config.yaml
router_score: "softmax"
normalize_top_k: false
routed_scale: 1.0
balance_loss: 0.015
lr_router: 0.000568
norm_eps: 1e-06
max_seq_len: 1024
Below are experts of layer 4 (counted from 0) of a mixture-of-experts language model. Rows are named router (the router's row for the expert), gate (a neuron's input weights, with its number), up (a neuron's input weights, with its number) and show model dimensions 0-95. Each number is 50 + 12 x the weight over its row's rms, rounded and kept within 0 to 99.
Before each expert's rows: a language model's description of what the expert responds to; "mostly gets" lists some tokens that are sent to it at least half of the time. This comes from a sample of Wikipedia text that the model never trained on.

# expert 6
Description: Mid-word suffixes, place names. Middle and ending pieces of words and foreign names (-ing, -ed, -ation, Francus-k-a, Fuggerstra-ß-e), and capital W.
mostly gets: " W", "ted", "own", " build", "urch", "irst"
router:60 41 38 54 53 70 42 29 48 63 56 34 33 50 72 30 54 57 38 48 81 64 64 64 44 51 33 58 41 36 46 50 44 48 52 44 62 69 61 65 68 72 51 58 65 50 60 46 45 39 34 46 57 59 54 47 51 45 61 35 42 62 60 43 70 61 34 67 65 37 68 50 41 46 69 56 32 32 48 42 54 56 58 65 37 37 67 56 60 47 36 64 39 66 35 55
gate0:53 51 56 54 48 41 49 51 55 63 60 47 48 59 78 30 38 33 51 58 50 28 62 47 63 37 61 52 44 46 71 46 48 52 58 44 25 28 50 26 59 43 52 38 56 42 48 52 61 35 41 41 59 69 49 57 28 63 65 21 73 42 53 47 49 60 55 53 53 54 44 37 47 68 52 48 38 61 27 63 55 61 41 55 41 69 61 68 56 34 72 49 36 57 25 58
up0:62 57 59 14 39 38 67 57 35 52 49 51 70 62 49 36 49 36 52 54 43 63 24 49 53 31 38 51 48 41 36 55 43 55 55 22 62 36 35 50 34 33 48 39 60 57 48 61 50 50 40 59 49 62 63 28 42 48 62 31 43 60 54 57 78 82 58 40 38 53 42 31 47 44 43 63 37 55 68 62 70 48 51 48 48 59 56 55 69 54 44 57 51 51 47 61

# expert 10
Description: Y, h, s letters. Single letters y, h, s, k inside words (h-y-pothesis, G-y-psy, Con-s-ortium) and taxonomic or non-Latin-script names.
mostly gets: " k", "ith", " y", "K", "ry", "H"
router:17 37 45 54 51 69 42 34 58 58 50 36 39 49 67 37 49 50 33 50 64 63 61 61 09 39 34 66 48 45 52 54 36 55 50 40 65 68 64 57 68 64 54 61 67 50 52 55 49 32 40 47 58 46 56 54 50 46 62 38 35 63 52 51 61 62 38 40 67 34 60 44 61 56 69 46 41 34 51 44 53 46 64 60 37 36 69 47 62 57 36 59 39 65 37 64
gate0:47 55 56 72 69 36 57 48 42 12 44 35 50 42 63 55 31 52 47 56 55 65 79 44 50 45 58 54 50 54 65 74 58 52 59 47 45 28 46 47 66 62 62 41 36 29 48 54 41 56 55 51 58 64 52 36 42 73 37 51 36 54 51 52 52 65 68 45 59 29 25 28 46 57 40 47 54 45 58 56 48 56 47 55 59 52 83 49 68 43 58 59 52 65 43 61
up0:54 59 44 46 50 52 59 48 59 45 50 70 59 43 31 48 64 61 45 41 46 57 57 72 26 71 46 42 46 43 43 53 33 61 50 50 78 59 41 54 37 31 55 46 71 54 73 50 51 65 54 48 66 50 81 54 53 53 65 34 62 68 43 41 70 68 43 54 48 32 25 43 41 30 61 45 47 51 47 52 48 62 75 21 45 52 40 60 56 51 44 53 70 55 41 52

# expert 3
Description: And, suffix endings. The word "and", list hyphens, percent signs, possessive 's, and word-final pieces such as -ade, -ore, -ief, sing-les.
mostly gets: " e", " pro", " se", " Se", " American", " Party"
router:25 34 51 56 49 69 50 35 51 64 52 34 34 53 63 38 46 50 34 45 61 68 61 63 61 47 32 51 47 46 45 48 39 59 54 55 67 65 61 53 67 67 56 65 65 53 59 47 46 42 35 51 49 53 56 55 50 46 78 37 45 65 51 44 69 68 29 69 69 35 52 54 57 52 64 44 38 37 50 41 45 57 68 69 36 32 67 43 63 53 34 68 34 63 35 34
gate0:65 47 67 34 38 46 68 65 53 52 50 62 57 48 64 33 42 59 79 35 28 50 38 58 45 55 65 46 47 47 43 46 78 40 56 47 70 42 33 32 43 41 61 64 59 73 46 32 30 55 45 47 55 52 54 44 45 63 46 52 47 35 67 60 52 56 38 71 56 63 39 44 47 57 35 57 36 51 70 35 56 66 42 66 56 65 33 63 40 59 48 26 46 50 34 47
up0:45 33 47 57 60 51 63 47 50 49 40 49 46 44 54 42 74 45 30 40 46 67 64 51 57 30 49 46 37 55 28 50 50 46 58 39 23 46 60 59 64 56 62 60 65 50 63 45 41 61 29 36 74 51 32 65 53 54 62 32 50 77 48 63 48 67 36 56 31 67 50 68 62 43 29 53 73 56 51 59 71 56 49 40 56 51 45 55 67 41 64 64 64 39 67 44

# expert 7
Description: In, months, word pieces. The word "in", month names, "their", and inner pieces like l-ab-our, In-ter, estab-l-ished, abb-re-viations.
mostly gets: " their", " January", "res", " trans", " June", " November"
router:48 32 52 51 55 65 50 32 49 63 52 34 32 53 62 35 50 51 35 51 57 64 65 64 47 34 37 55 41 51 55 46 27 49 52 51 68 69 72 64 62 63 61 65 59 53 51 52 49 33 33 52 51 61 52 48 52 44 66 36 45 69 58 45 71 66 30 61 66 37 53 50 53 48 55 44 29 38 44 36 49 53 76 69 37 33 65 43 65 50 38 66 32 71 35 59
gate0:31 60 47 43 53 59 52 64 44 65 40 32 48 43 60 32 60 49 48 72 37 67 52 60 42 46 52 58 48 56 56 50 51 53 60 61 49 71 21 53 67 50 52 35 49 43 40 50 45 44 76 46 32 33 45 35 46 69 55 63 56 67 40 50 46 11 53 35 55 75 39 45 43 44 29 58 48 59 38 37 29 46 37 44 34 66 54 47 42 60 31 45 56 59 35 60
up0:59 51 73 51 63 43 17 62 41 36 44 43 67 51 50 52 46 37 62 48 76 41 41 32 51 52 54 52 52 41 38 57 37 30 60 46 67 44 35 46 73 63 47 44 58 36 32 43 31 56 57 27 61 40 39 44 56 70 55 55 58 37 33 42 67 63 63 53 57 33 42 44 52 55 42 58 16 40 51 54 36 60 43 51 58 39 55 45 59 47 48 55 43 40 25 30